Experts of a small language model: width 192, a variant of Muon for the experts.
Below are experts of layer 11 (counted from 0) of a mixture-of-experts language model. Rows are named router (the router's row for the expert), gate (a neuron's input weights, with its number), up (a neuron's input weights, with its number) and show model dimensions 96-191. Each number is 200 + 40 x the weight over its row's rms, rounded and kept within 0 to 999.
Before each expert's rows: "comes after" lists some tokens at least twice as common just before its tokens as in all text. This comes from a sample of Wikipedia text that the model never trained on. Tokens count by the router's weight.

# expert 64
comes after: " the", " of", ",", " and", " a", " with"
router,167,156,198,183,213,211,216,159,213,174,154,195,207,133,139,164,185,202,174,223,191,195,196,221,183,235,168,180,219,194,219,267,261,150,166,237,149,198,216,232,163,172,251,238,241,248,238,240,169,196,218,268,188,175,141,264,230,171,180,203,190,203,165,170,248,226,230,209,186,203,190,142,202,161,226,199,265,253,193,248,241,221,184,247,208,233,187,129,165,233,135,237,215,247,52,233
gate0,173,84,209,239,163,196,289,203,133,153,263,232,183,186,224,186,170,198,229,169,171,215,220,187,191,275,159,249,227,261,262,218,250,124,210,164,243,140,202,210,188,148,128,209,212,190,195,212,127,183,220,222,179,212,94,212,208,232,175,205,169,209,169,219,165,232,242,208,160,204,128,140,100,171,198,141,251,179,192,265,228,317,240,222,196,174,145,209,238,274,181,243,246,224,198,216
up0,129,260,229,192,228,173,203,153,215,263,101,186,168,178,201,179,277,180,220,193,154,232,192,168,193,145,163,136,190,205,161,212,136,194,191,281,204,194,121,189,255,205,170,224,209,234,151,121,256,142,207,199,229,162,275,183,195,186,200,190,257,124,195,195,162,156,188,246,252,151,247,168,236,224,207,189,127,204,206,197,229,177,154,140,191,165,182,168,125,141,185,147,149,136,210,211
gate1,206,238,284,203,260,240,296,252,160,200,207,162,144,161,137,215,193,210,245,166,147,232,205,198,231,251,166,212,205,206,240,223,151,227,177,187,235,288,227,208,233,170,135,177,235,194,181,184,97,227,205,274,119,141,161,217,225,248,216,198,79,213,216,250,309,229,242,219,204,200,184,218,119,204,206,173,206,228,123,276,193,231,170,175,133,226,243,145,154,160,213,252,162,240,251,228
up1,252,272,238,235,263,213,223,206,193,199,188,255,206,157,231,171,191,223,212,180,182,150,201,150,102,255,179,178,161,196,193,232,182,184,238,274,174,209,189,248,199,175,148,185,177,200,147,147,195,94,196,153,204,196,101,232,213,214,227,231,167,187,143,259,221,239,246,207,167,187,249,175,172,281,201,162,227,226,178,193,186,135,198,193,185,164,250,178,199,167,239,118,175,244,161,294

# expert 128
comes after: " the", " of", "′", " and", " a", ":"
router,176,207,228,160,249,171,251,297,244,215,155,210,222,210,244,170,222,198,192,208,193,248,164,180,168,204,154,189,193,243,152,262,246,94,161,268,199,174,262,213,230,165,187,264,244,193,178,249,176,217,153,247,263,143,211,205,247,155,147,178,203,269,102,166,191,191,163,264,203,211,114,105,204,153,248,202,257,191,216,197,234,227,217,236,203,255,180,215,216,189,168,171,188,243,156,213
gate0,172,201,138,187,195,272,158,189,221,227,214,178,198,185,189,175,160,282,173,218,191,243,158,175,239,177,159,205,220,237,173,171,253,198,181,219,240,199,192,128,259,258,211,184,231,185,167,215,243,141,208,247,220,177,174,211,256,188,234,240,141,197,168,168,229,190,200,186,165,288,258,165,271,171,221,105,215,247,217,211,179,150,205,243,216,219,162,218,240,286,214,236,221,152,176,163
up0,220,204,233,172,227,189,247,203,231,212,229,233,201,176,125,186,141,246,200,250,302,221,120,236,257,267,216,185,175,243,212,180,266,229,201,218,266,212,217,199,226,186,208,212,266,154,165,149,186,223,224,232,281,171,194,221,218,206,188,218,118,148,150,213,217,194,209,173,201,226,240,179,250,197,187,150,216,166,157,150,129,198,203,225,215,201,211,234,232,296,148,194,246,215,175,208
gate1,194,250,146,195,211,191,191,271,263,194,217,190,259,146,214,150,256,224,187,217,201,250,238,254,233,215,142,267,237,179,211,189,168,153,215,152,180,143,236,160,190,180,197,230,267,154,202,230,203,97,262,214,169,203,215,166,164,206,170,196,198,224,202,185,166,180,250,236,167,266,221,119,241,255,180,152,265,181,197,190,167,249,154,184,127,218,152,190,290,238,265,198,258,243,192,247
up1,228,231,231,233,223,225,235,256,156,268,145,158,189,263,162,215,173,128,255,176,219,241,133,192,229,176,138,214,172,218,202,177,271,141,172,223,252,210,135,272,199,209,242,174,232,168,222,212,253,190,207,194,226,179,208,238,260,103,180,190,214,158,230,245,221,147,190,279,115,211,245,194,222,191,178,187,225,217,160,204,262,223,223,170,207,231,233,199,226,166,176,213,169,215,196,210

# expert 81
comes after: " the", " a", " \"", " and", ";", " The"
router,253,166,169,142,200,235,235,196,217,209,203,189,186,230,189,155,197,201,163,185,134,231,196,252,182,230,198,189,171,204,211,284,240,156,175,273,225,170,245,291,162,191,197,229,258,247,190,148,177,208,123,195,200,130,233,159,254,175,222,244,244,274,167,145,266,185,238,221,230,213,153,246,267,193,195,208,155,186,159,211,166,167,176,200,192,206,209,160,121,183,174,174,254,250,186,214
gate0,210,230,214,201,104,193,199,254,267,205,171,238,128,238,225,180,195,261,182,222,190,237,207,205,195,196,231,153,167,236,176,215,157,153,185,207,219,248,211,182,203,192,206,235,203,233,233,163,236,164,198,230,232,202,190,161,179,176,241,86,238,226,211,234,222,194,199,150,202,171,185,232,181,212,243,175,162,172,202,255,239,174,258,239,209,92,186,176,173,205,189,159,189,255,162,161
up0,225,210,219,119,267,213,169,255,186,294,211,195,242,198,193,207,170,138,153,139,205,243,156,183,207,261,220,168,155,144,225,229,263,221,271,162,223,215,160,165,219,197,169,203,187,216,206,171,173,273,167,206,169,221,235,295,167,177,191,182,163,217,163,118,111,201,208,252,198,169,190,133,211,274,169,224,208,127,220,162,128,203,183,188,221,280,245,182,247,243,243,284,318,203,224,182
gate1,181,178,145,249,146,272,233,205,190,124,233,177,148,243,197,242,189,223,210,198,142,218,201,143,158,217,172,243,229,228,203,190,158,195,161,227,160,186,258,184,157,206,259,216,124,206,185,163,156,158,161,213,273,244,250,221,191,195,177,179,208,225,154,204,201,259,248,255,228,166,130,216,234,148,172,192,147,246,161,253,189,227,167,241,247,181,195,184,156,248,208,246,176,176,207,185
up1,246,271,271,158,142,164,113,216,206,211,156,170,271,211,197,184,182,210,254,278,199,224,232,185,230,155,231,208,162,188,175,209,177,181,199,230,191,272,177,237,196,196,212,213,216,251,210,204,240,211,165,197,173,201,253,163,241,112,158,211,222,148,233,150,135,228,128,236,131,209,257,146,217,208,257,169,221,245,233,207,209,189,125,154,193,198,187,211,215,214,139,195,184,200,245,183

# expert 115
comes after: ",", ":", " of", " John", " and", " &"
router,190,131,212,206,229,201,242,246,194,204,171,216,220,228,171,145,228,187,151,225,232,196,204,203,144,226,191,151,137,229,161,262,225,134,166,220,234,191,216,269,150,175,187,211,216,220,151,196,193,229,156,194,246,156,227,216,276,156,142,203,189,238,156,159,275,189,255,223,198,244,139,171,276,141,163,292,263,196,186,234,177,180,188,222,218,296,219,156,200,248,142,223,199,268,156,281
gate0,183,257,228,211,239,200,259,195,235,145,200,201,213,192,172,154,195,163,204,204,133,200,203,265,164,146,201,212,213,240,250,275,246,191,178,189,144,248,174,112,144,169,185,131,147,224,139,240,233,234,121,233,171,230,154,157,220,184,207,227,242,147,153,239,240,191,227,307,125,210,233,167,238,214,153,193,259,227,130,218,157,101,226,269,152,262,266,212,192,248,215,139,218,139,259,250
up0,157,273,192,169,220,167,224,176,181,210,215,241,155,286,158,119,175,203,223,151,190,187,204,212,188,199,224,212,210,240,171,228,246,150,213,209,179,229,183,228,122,168,194,219,191,232,55,193,210,195,137,289,235,155,185,161,211,250,168,133,272,208,204,224,250,214,184,294,182,254,217,117,180,191,220,241,195,255,207,219,214,161,266,291,216,252,278,201,141,260,231,184,192,149,226,261
gate1,251,228,182,220,191,229,147,269,231,281,239,246,189,204,263,217,233,191,245,177,261,203,152,210,179,193,162,196,237,175,265,180,254,281,253,167,198,199,121,258,142,141,140,189,137,180,166,141,123,219,263,197,167,229,155,207,278,263,97,169,226,210,191,179,161,195,251,261,266,171,135,215,192,226,213,264,226,197,212,234,176,194,176,212,181,194,162,171,198,293,223,241,209,205,170,190
up1,232,206,236,205,234,184,197,293,203,155,165,244,237,221,241,223,218,188,165,228,265,205,169,204,189,172,163,158,188,214,240,253,257,223,183,195,213,162,191,253,80,146,194,130,152,165,178,200,102,204,265,199,172,191,275,165,208,206,179,124,173,240,156,174,206,151,179,168,214,229,141,176,208,192,98,227,187,160,241,218,157,215,215,187,114,228,190,300,254,233,88,179,223,241,213,145

# expert 62
comes after: "=", "  ", " =", ")", " Coordinates", " Born"
router,229,145,212,182,212,251,208,202,250,186,90,213,208,196,131,157,170,236,181,213,270,213,150,204,251,220,140,174,165,235,74,227,258,154,167,208,157,254,210,206,174,195,205,279,245,174,177,248,230,192,226,162,213,106,190,265,250,171,234,187,232,224,152,164,200,164,228,179,174,172,193,236,239,157,204,256,197,262,237,176,238,188,169,203,180,233,202,163,110,228,213,121,215,227,79,241
gate0,215,244,212,183,120,268,123,245,199,153,162,210,169,172,182,239,238,193,193,166,155,202,134,147,192,181,180,183,182,163,199,234,171,225,203,208,242,241,230,173,242,156,234,207,93,220,156,179,187,261,239,204,113,142,202,250,166,202,257,171,199,224,211,220,193,211,250,231,178,131,251,173,178,254,167,194,190,271,202,252,288,223,247,208,190,223,217,279,204,236,171,134,205,242,203,175
up0,233,202,155,197,148,213,166,228,219,168,142,194,191,189,88,223,207,212,164,226,213,190,162,162,209,137,230,201,192,235,168,238,188,254,194,201,197,267,256,203,237,154,180,218,151,199,153,222,183,276,216,255,162,204,213,226,165,242,224,157,211,247,263,224,199,216,197,275,182,172,241,215,174,269,216,230,218,282,207,234,244,222,223,246,154,197,187,246,198,240,194,184,209,234,192,166
gate1,218,218,284,239,188,243,209,164,221,150,218,169,228,221,185,222,151,226,149,136,230,203,219,200,186,77,201,207,197,292,250,243,217,238,240,216,211,217,241,229,188,222,179,241,174,289,190,241,152,171,240,274,244,173,260,290,218,191,196,206,186,250,216,194,171,274,151,195,202,195,227,155,175,237,270,232,180,253,191,136,234,221,196,183,178,225,157,188,230,220,285,175,220,176,270,218
up1,214,190,264,156,193,272,217,207,225,75,230,213,223,183,163,181,141,229,171,187,210,174,196,251,193,182,194,213,188,249,195,235,250,207,208,223,206,212,243,209,194,248,215,275,162,262,193,273,164,154,199,281,278,206,277,231,204,92,184,174,225,275,233,219,155,262,184,127,152,212,223,134,186,237,236,263,224,264,191,147,223,244,211,147,136,217,176,178,243,224,187,162,206,248,263,168

# expert 60
comes after: "s", ",", ")", "e", " well", "a"
router,189,127,208,178,284,203,265,219,195,166,197,178,261,259,152,123,208,227,175,232,167,222,192,175,233,259,156,120,160,221,174,255,216,184,185,280,142,204,181,183,229,231,204,259,289,231,248,207,278,203,220,218,210,195,244,234,227,113,209,258,157,239,175,177,216,162,216,205,269,252,166,227,228,157,206,312,297,251,201,219,212,229,191,201,157,222,237,199,99,233,141,216,208,214,188,233
gate0,184,209,255,181,205,126,238,167,213,154,159,212,231,226,240,217,268,228,175,176,257,280,239,186,219,266,184,226,170,214,257,218,160,250,288,219,209,122,159,192,127,247,156,197,155,180,195,210,220,161,233,163,248,200,282,177,211,156,151,174,199,242,200,209,248,200,178,169,213,175,224,138,213,232,241,204,97,228,202,204,223,170,141,194,190,132,127,151,217,223,164,233,160,185,249,178
up0,181,133,199,208,236,182,244,211,164,167,214,230,175,260,233,219,217,218,159,195,215,194,195,182,208,257,226,232,180,159,247,205,176,194,272,196,244,171,176,228,170,149,247,246,157,247,198,191,202,204,209,277,185,218,223,226,317,222,234,245,280,152,156,170,234,202,206,172,191,156,221,149,156,250,150,202,221,147,180,262,167,266,151,138,145,237,200,147,208,202,203,201,248,221,186,185
gate1,187,244,219,254,183,227,207,208,150,193,259,207,127,152,241,222,155,184,238,184,276,232,190,191,212,199,146,166,165,195,124,146,199,180,195,264,208,229,200,251,264,213,230,234,153,216,198,184,222,188,216,197,220,218,196,121,212,225,238,190,187,160,237,205,199,275,204,186,234,219,169,179,192,223,163,183,219,194,154,218,235,270,273,218,290,196,188,184,155,211,204,267,220,200,139,272
up1,211,158,219,212,88,150,191,284,181,245,141,218,144,233,162,253,149,181,194,200,225,262,152,208,217,227,158,177,179,227,210,220,129,261,179,169,234,171,242,185,171,215,254,224,167,235,236,214,193,275,195,217,195,214,162,241,210,179,137,194,254,172,207,117,131,213,115,207,149,192,172,186,162,217,256,201,235,184,293,179,149,196,240,124,243,247,268,169,207,240,156,218,198,232,242,154

# expert 29
comes after: "\n", "\n\n", "  ", "\n ", " votes", " Party"
router,267,166,208,268,254,155,208,174,196,247,205,242,250,242,173,184,178,274,126,176,235,212,211,197,233,239,217,224,157,229,190,217,240,166,159,182,182,186,194,186,215,174,240,265,202,229,268,211,179,201,216,266,251,180,188,224,224,169,180,232,170,203,204,157,208,135,232,219,232,225,118,232,288,203,226,214,199,173,173,250,203,266,159,272,175,226,218,166,124,177,229,178,273,186,179,223
gate0,163,256,220,235,237,226,188,179,256,215,154,222,236,258,255,202,208,185,232,188,239,235,224,237,186,164,223,206,233,275,144,260,264,160,158,184,206,264,179,196,245,162,230,286,195,256,209,163,227,193,274,268,174,169,241,277,184,201,185,168,223,178,247,142,150,201,218,162,234,104,256,194,196,229,287,204,162,199,153,213,196,132,129,198,210,150,204,216,211,241,148,174,165,226,178,169
up0,175,211,210,210,161,220,253,167,258,242,203,214,201,170,214,171,229,244,254,183,173,218,209,200,229,259,172,223,209,217,166,220,240,146,168,207,213,249,126,207,243,149,221,298,199,199,174,267,210,139,247,207,177,239,221,237,129,198,249,251,256,174,187,168,215,232,234,193,178,192,280,263,155,231,196,157,242,241,108,168,186,158,205,210,209,241,173,194,176,189,189,250,209,131,218,190
gate1,135,178,263,171,200,182,111,193,216,192,202,187,184,298,135,166,282,213,194,167,242,196,209,182,141,270,141,171,279,164,242,174,164,151,167,194,220,161,193,162,189,164,200,262,159,244,182,221,156,200,198,141,167,222,251,302,276,248,167,251,241,260,167,174,146,250,191,199,216,171,187,239,159,217,264,212,196,188,164,174,227,187,202,228,222,170,224,132,180,112,186,179,177,181,145,191
up1,189,210,203,191,203,251,177,148,189,224,144,195,156,259,154,193,216,165,290,221,225,162,195,227,96,237,209,141,220,172,195,246,220,192,196,256,150,149,225,202,263,218,181,149,252,206,219,158,133,247,224,213,208,245,214,168,314,231,194,219,184,232,217,209,262,265,172,161,212,275,287,224,166,242,104,205,241,223,117,252,250,229,138,191,184,127,229,177,243,259,247,198,213,213,166,200

# expert 7
comes after: "\n", ")", "  ", "\n ", "\n\n", " Website"
router,283,161,192,213,250,203,241,201,211,232,184,237,254,202,154,88,175,243,191,243,276,214,167,236,185,241,127,164,135,214,117,282,271,184,174,196,174,230,213,213,173,174,208,260,200,208,208,195,241,211,173,167,217,199,195,312,219,166,178,205,209,257,178,151,179,183,219,245,234,245,180,241,258,185,208,268,262,261,188,199,227,221,196,235,171,223,212,164,140,205,204,167,266,242,128,242
gate0,211,221,270,225,180,241,232,241,154,191,243,177,170,180,197,262,209,237,179,190,257,188,216,240,268,183,179,276,294,121,237,249,250,166,202,133,152,200,208,145,213,186,214,110,167,106,135,175,151,224,241,173,218,199,260,271,159,213,191,198,227,219,180,214,190,217,234,148,180,169,242,216,224,224,266,175,202,162,114,181,164,241,228,123,207,215,208,175,239,187,206,217,194,320,194,248
up0,149,173,134,174,165,192,161,262,253,170,188,272,233,225,169,170,231,110,165,215,145,195,178,155,209,225,247,112,168,188,115,201,188,241,244,228,268,270,228,223,175,207,97,208,223,203,288,200,217,229,172,254,180,201,127,183,147,193,225,213,192,206,187,235,246,213,181,169,272,195,152,164,177,192,143,162,183,226,164,178,236,196,187,231,185,193,197,219,163,199,241,205,200,182,177,165
gate1,201,202,201,230,217,225,204,155,222,219,203,157,233,223,208,149,210,169,128,253,186,100,261,193,163,199,170,279,159,223,281,160,238,180,192,268,158,171,182,156,247,111,283,207,182,160,180,192,205,212,185,129,234,192,215,195,195,205,185,174,162,174,186,196,191,241,148,261,308,219,200,239,208,203,136,207,222,304,197,189,214,102,173,198,234,137,199,135,217,223,144,191,199,226,151,256
up1,182,193,191,189,149,159,149,246,177,243,232,209,170,229,154,228,156,193,270,203,158,193,136,177,201,218,134,175,203,198,203,152,148,162,253,248,288,226,213,128,209,175,182,255,231,248,221,193,208,207,206,148,270,189,198,183,199,222,201,247,208,158,256,183,189,202,203,161,194,156,175,223,232,208,191,215,183,266,127,113,188,219,190,217,206,252,233,203,188,237,220,190,192,139,229,155

# expert 138
comes after: " |", " (", "\n\n", " \"", "=", "-"
router,230,145,238,206,221,215,232,154,233,120,212,168,285,140,148,195,219,225,183,233,170,242,209,202,214,223,109,134,141,179,186,202,241,145,210,140,171,187,227,203,89,190,230,200,141,223,266,174,196,209,100,290,164,160,237,226,282,144,197,157,175,217,216,188,228,186,186,214,216,214,150,206,242,223,189,239,232,174,197,184,250,245,138,191,120,283,208,230,192,158,161,155,224,199,198,210
gate0,156,141,199,205,151,185,214,223,140,132,243,159,206,238,134,178,248,167,197,196,200,136,212,263,130,245,271,152,186,225,187,213,254,226,184,191,131,206,185,221,133,197,168,173,194,154,243,142,221,103,160,236,220,207,260,169,210,237,216,181,254,186,202,208,200,260,281,182,200,215,181,316,261,234,206,265,127,269,188,190,241,254,234,139,140,241,137,196,180,226,217,234,204,203,210,161
up0,214,216,275,185,158,177,193,203,155,171,208,175,203,214,187,151,217,149,181,180,197,224,167,224,127,219,211,157,189,194,226,239,206,234,244,196,164,153,202,224,163,136,209,156,182,209,221,171,127,178,193,226,256,157,179,185,185,193,179,157,232,195,165,206,184,240,211,167,193,256,219,265,212,207,241,170,182,170,178,183,205,189,315,145,229,252,163,194,221,258,230,201,161,285,183,167
gate1,220,150,254,234,220,315,210,189,274,137,171,129,208,180,178,215,193,187,275,188,148,189,253,186,203,191,228,242,154,177,173,187,187,220,215,175,170,288,192,191,262,184,187,179,182,270,191,169,178,169,189,210,221,181,228,240,143,167,318,193,129,162,194,164,264,202,199,189,260,139,222,189,190,288,185,123,245,230,152,276,209,211,230,163,196,183,230,224,215,172,219,155,265,156,254,225
up1,202,200,172,196,184,223,220,180,263,196,233,130,265,238,161,208,180,184,211,201,170,191,230,212,247,254,187,189,227,217,166,240,235,184,271,163,153,251,260,158,223,237,262,223,296,236,204,202,152,182,138,231,169,139,212,160,208,199,254,180,210,237,179,204,257,183,178,197,248,230,216,188,267,261,235,197,165,202,177,220,243,222,231,195,183,179,231,203,122,129,200,159,204,107,243,200

# expert 95
comes after: " the", " The", "The", " this", "ti", " first"
router,269,235,255,199,231,202,244,160,237,178,227,240,140,189,170,121,203,282,176,163,183,196,243,199,261,223,198,202,180,222,195,235,284,160,144,176,187,194,251,200,163,213,168,245,237,156,292,189,196,210,223,178,205,158,226,242,244,218,203,222,158,244,154,180,171,135,180,223,167,181,236,163,244,140,204,229,230,226,216,207,242,203,168,237,177,228,290,210,171,193,236,177,182,226,194,237
gate0,174,150,238,258,166,212,158,226,179,200,117,215,251,203,166,206,237,204,259,144,239,253,202,192,222,202,234,144,125,165,162,162,217,229,113,214,240,229,188,175,223,274,181,229,168,100,172,186,159,247,205,240,109,233,274,207,146,158,174,204,133,232,154,183,186,178,209,206,192,131,153,150,155,223,191,222,199,203,215,155,129,202,200,248,194,204,180,147,139,233,148,128,184,159,185,243
up0,230,202,156,160,264,256,253,179,179,96,173,164,223,236,200,194,259,206,234,205,244,213,247,171,220,235,211,214,173,167,206,215,156,217,238,175,249,215,209,178,228,215,194,236,101,230,216,213,147,203,172,198,146,194,184,217,102,274,193,245,149,219,183,180,187,195,233,198,196,136,131,128,164,170,174,176,170,214,228,227,83,218,187,248,198,219,205,131,169,255,131,167,181,245,177,180
gate1,233,201,173,180,201,165,314,226,226,172,237,211,220,179,194,165,216,209,168,212,184,178,261,158,168,257,272,203,227,244,156,170,268,179,205,128,187,200,207,183,193,161,171,247,234,168,275,254,195,197,232,175,245,178,242,247,259,201,234,199,159,161,235,274,288,209,196,205,230,203,271,159,173,215,234,149,289,242,204,222,166,141,213,226,163,179,209,197,166,223,247,198,190,303,238,262
up1,141,160,137,133,197,179,191,185,199,229,166,266,205,122,225,200,146,165,171,268,230,239,213,203,287,162,140,152,204,242,184,212,162,194,196,269,205,159,169,218,176,225,281,170,294,278,99,235,212,158,243,184,207,249,144,193,149,185,201,233,144,189,180,99,202,211,211,259,209,240,246,267,197,203,200,212,173,211,258,163,109,234,158,207,232,148,183,206,237,165,188,133,219,215,258,234

# expert 77
comes after: " the", " The", ",", " this", "The", " that"
router,263,261,169,179,234,240,173,222,244,149,240,254,187,174,212,145,209,239,194,139,195,178,166,218,194,189,229,161,174,219,235,277,260,183,161,195,162,193,175,234,211,175,182,263,207,191,255,210,208,243,178,297,204,151,196,254,242,195,182,199,221,229,152,177,254,162,191,215,193,205,211,155,254,145,161,199,207,269,180,205,222,270,189,307,224,181,238,203,168,216,176,219,177,245,128,268
gate0,194,295,245,231,256,191,165,227,211,129,216,253,219,252,189,272,272,218,211,152,227,220,245,193,250,143,240,241,203,144,277,273,232,128,211,193,250,224,230,225,237,255,170,235,265,184,196,189,150,166,233,205,248,212,284,206,222,214,290,181,133,202,220,266,265,116,257,143,189,213,197,168,200,121,186,167,227,221,176,245,249,218,221,176,173,131,234,229,192,206,199,146,210,283,195,220
up0,236,173,146,143,210,210,172,220,172,113,195,208,215,207,173,274,243,217,221,239,244,192,150,230,199,226,178,282,228,202,169,190,209,216,131,212,223,198,315,122,165,230,195,146,211,298,164,164,204,161,176,179,230,248,226,206,192,234,226,277,170,284,225,144,230,184,176,236,201,205,238,194,158,207,213,152,234,291,104,240,230,184,216,131,166,211,280,195,181,273,233,187,249,134,193,280
gate1,220,197,188,164,207,188,161,202,221,127,177,233,216,144,132,139,272,185,266,239,198,241,282,204,195,170,211,178,215,191,228,169,224,186,236,216,220,181,219,244,184,147,169,163,243,183,143,193,178,181,202,197,257,143,223,186,144,170,267,138,240,245,192,221,248,137,119,220,225,205,131,145,193,271,197,127,323,268,223,208,147,288,199,236,155,159,172,147,226,206,216,286,281,197,203,228
up1,177,172,291,258,176,220,213,275,149,219,201,248,172,189,201,196,92,129,178,295,189,196,157,174,197,199,149,175,249,186,179,236,188,170,219,235,304,220,254,257,219,175,138,231,233,207,192,202,183,141,208,191,268,220,169,125,225,232,185,192,204,161,207,162,230,123,206,241,282,184,272,149,196,239,178,198,128,205,150,180,178,216,273,214,254,210,98,221,188,190,187,279,153,239,177,218

# expert 107
comes after: ".", ",", "–", " |", "°", ":"
router,231,158,233,123,212,220,199,185,183,211,201,223,235,203,144,184,249,225,153,212,160,232,165,190,217,237,154,145,134,165,169,255,219,150,150,194,205,189,199,205,184,143,260,217,205,306,208,194,183,214,190,293,223,199,203,301,198,182,178,213,165,203,147,211,196,170,249,214,209,196,168,177,212,152,176,208,323,187,258,233,280,246,161,164,207,232,203,156,140,167,205,211,259,235,194,284
gate0,158,160,244,149,252,243,251,214,258,260,136,249,184,249,220,188,216,207,220,172,165,234,235,210,134,212,176,235,156,225,167,195,206,170,157,178,110,132,262,175,164,186,211,143,156,209,200,153,275,206,211,232,214,170,106,190,174,165,222,148,210,169,189,301,122,200,231,169,180,193,208,138,236,217,275,214,295,165,183,165,135,209,211,162,235,211,188,158,189,168,252,156,188,212,214,215
up0,249,135,174,255,171,277,108,238,232,288,225,182,194,247,218,223,189,136,139,193,227,172,174,231,104,130,157,214,129,185,235,241,227,224,178,225,219,180,220,179,231,154,195,251,254,142,214,237,131,245,264,209,215,198,239,178,174,181,222,220,204,237,251,214,266,176,204,202,158,191,151,135,192,156,101,195,186,146,117,219,239,220,199,179,220,189,276,222,183,207,142,138,242,238,172,190
gate1,201,124,162,203,243,251,202,225,235,222,168,170,237,172,181,234,175,213,267,192,238,146,207,192,214,257,202,176,134,249,239,218,170,136,192,166,209,200,249,150,255,201,264,221,219,266,216,164,231,251,194,273,228,203,203,284,136,205,210,187,216,172,182,226,241,187,221,216,220,169,215,221,199,214,196,212,149,183,209,259,163,193,167,172,276,180,167,141,152,240,153,109,218,215,160,180
up1,238,166,221,258,250,206,315,196,237,225,113,229,229,188,158,183,248,134,222,186,247,193,133,229,199,236,154,139,221,190,249,233,249,123,206,229,144,219,223,215,176,164,312,216,96,255,171,184,224,232,179,282,149,183,222,198,214,204,168,107,183,261,179,197,249,150,212,262,210,203,194,158,269,305,176,245,173,191,253,214,164,215,184,170,212,182,170,199,232,143,248,234,199,194,186,215

# expert 25
comes after: " =", "-", "=", " is", ")", "\n\n"
router,169,157,168,132,190,156,185,98,198,148,216,237,202,223,141,127,265,222,206,215,219,277,196,185,165,202,138,199,193,209,180,245,317,162,217,257,151,189,184,209,169,134,197,197,197,165,215,166,196,273,214,231,180,180,166,256,241,159,138,183,147,250,227,140,228,191,261,260,242,244,162,218,238,198,250,208,214,222,192,263,219,206,168,235,191,301,209,191,187,220,105,135,217,189,56,217
gate0,273,151,205,195,227,125,301,156,261,203,165,185,244,301,212,224,299,145,202,171,230,160,285,159,239,164,194,243,208,282,231,233,261,180,286,234,148,233,182,279,223,195,214,200,233,239,174,197,244,186,242,139,190,143,163,252,183,244,152,255,129,195,190,199,240,254,246,214,249,177,231,155,187,190,252,207,202,175,249,212,235,158,206,150,216,232,203,207,161,227,194,234,178,232,160,223
up0,198,250,208,241,246,253,148,239,116,257,208,180,247,111,182,177,173,245,253,213,201,241,110,229,197,200,273,105,148,148,194,172,168,237,153,167,215,262,172,173,208,205,191,224,161,167,250,158,236,209,218,229,172,234,213,143,226,214,266,194,285,205,171,205,162,135,215,144,135,186,152,236,205,252,226,204,221,242,173,173,202,230,168,189,150,167,194,217,213,164,211,175,196,228,229,185
gate1,159,228,231,251,202,274,172,196,273,225,237,194,222,200,257,180,107,197,173,109,222,259,234,178,171,150,106,183,246,279,173,184,174,159,182,209,148,211,224,233,227,195,287,194,152,200,217,197,177,204,235,147,242,160,146,184,181,171,189,157,264,260,217,150,230,173,247,147,187,237,198,195,203,184,228,142,192,214,193,217,182,111,201,175,239,165,210,207,109,217,158,165,242,168,176,199
up1,166,186,238,233,183,217,131,220,210,225,211,159,186,257,182,125,118,246,189,123,204,196,210,239,123,192,146,200,206,220,172,182,160,150,119,239,261,181,192,201,191,210,235,210,254,198,267,177,171,96,107,183,186,152,168,248,293,219,129,199,224,224,139,197,194,200,182,225,227,119,187,227,202,163,198,178,197,213,163,250,219,199,181,145,204,203,194,234,174,150,206,164,212,153,168,277

# expert 140
comes after: " of", " in", " to", " at", " on", " for"
router,265,169,182,186,205,208,251,221,193,164,180,211,272,176,150,149,197,246,179,227,210,283,158,156,168,202,135,243,166,238,136,256,246,191,152,193,201,262,221,212,134,204,193,278,186,176,251,229,220,212,172,251,268,145,201,261,305,159,131,209,240,232,201,152,238,188,195,289,243,277,151,230,236,192,193,199,233,251,255,178,229,240,148,268,275,229,204,155,157,183,164,146,255,197,125,247
gate0,182,235,196,238,131,212,201,193,162,238,198,286,206,202,160,225,183,128,230,199,138,268,199,143,210,193,230,221,194,213,206,152,251,178,225,147,212,229,166,243,210,251,192,241,178,91,228,145,162,177,185,204,236,143,176,218,255,274,188,143,178,199,261,195,126,170,208,190,275,224,211,176,269,167,157,234,246,227,138,192,191,130,127,212,274,148,190,182,241,269,215,263,223,188,190,263
up0,187,203,206,203,139,179,133,201,183,164,194,225,192,211,176,265,213,157,246,168,210,256,123,219,197,229,270,160,217,237,186,223,183,166,191,206,197,271,162,170,200,225,153,230,211,144,241,118,164,163,222,260,215,166,187,262,243,233,146,250,170,171,213,214,163,242,218,250,206,208,164,150,237,196,190,274,217,184,192,189,100,140,119,162,207,215,224,106,270,246,219,198,173,256,192,231
gate1,253,180,136,223,208,174,161,246,162,193,143,194,200,198,254,162,180,253,215,200,204,241,204,237,133,182,167,224,286,232,175,181,243,225,137,109,220,197,163,188,118,212,186,309,293,218,218,159,152,170,159,239,214,175,168,212,191,239,237,156,173,230,200,233,168,161,182,238,199,187,159,158,279,145,154,228,141,133,235,218,181,161,227,221,262,269,174,220,259,242,183,215,235,184,170,165
up1,285,185,152,144,244,197,239,170,147,192,228,202,206,189,208,203,269,214,203,195,267,219,184,158,198,190,143,249,186,203,227,176,218,215,181,83,142,129,268,170,128,169,208,243,218,223,197,181,236,180,147,220,245,284,146,148,224,277,162,262,210,231,188,203,182,123,165,280,211,168,199,186,214,150,230,172,127,189,224,245,150,222,261,190,141,245,181,174,279,217,151,237,176,223,177,170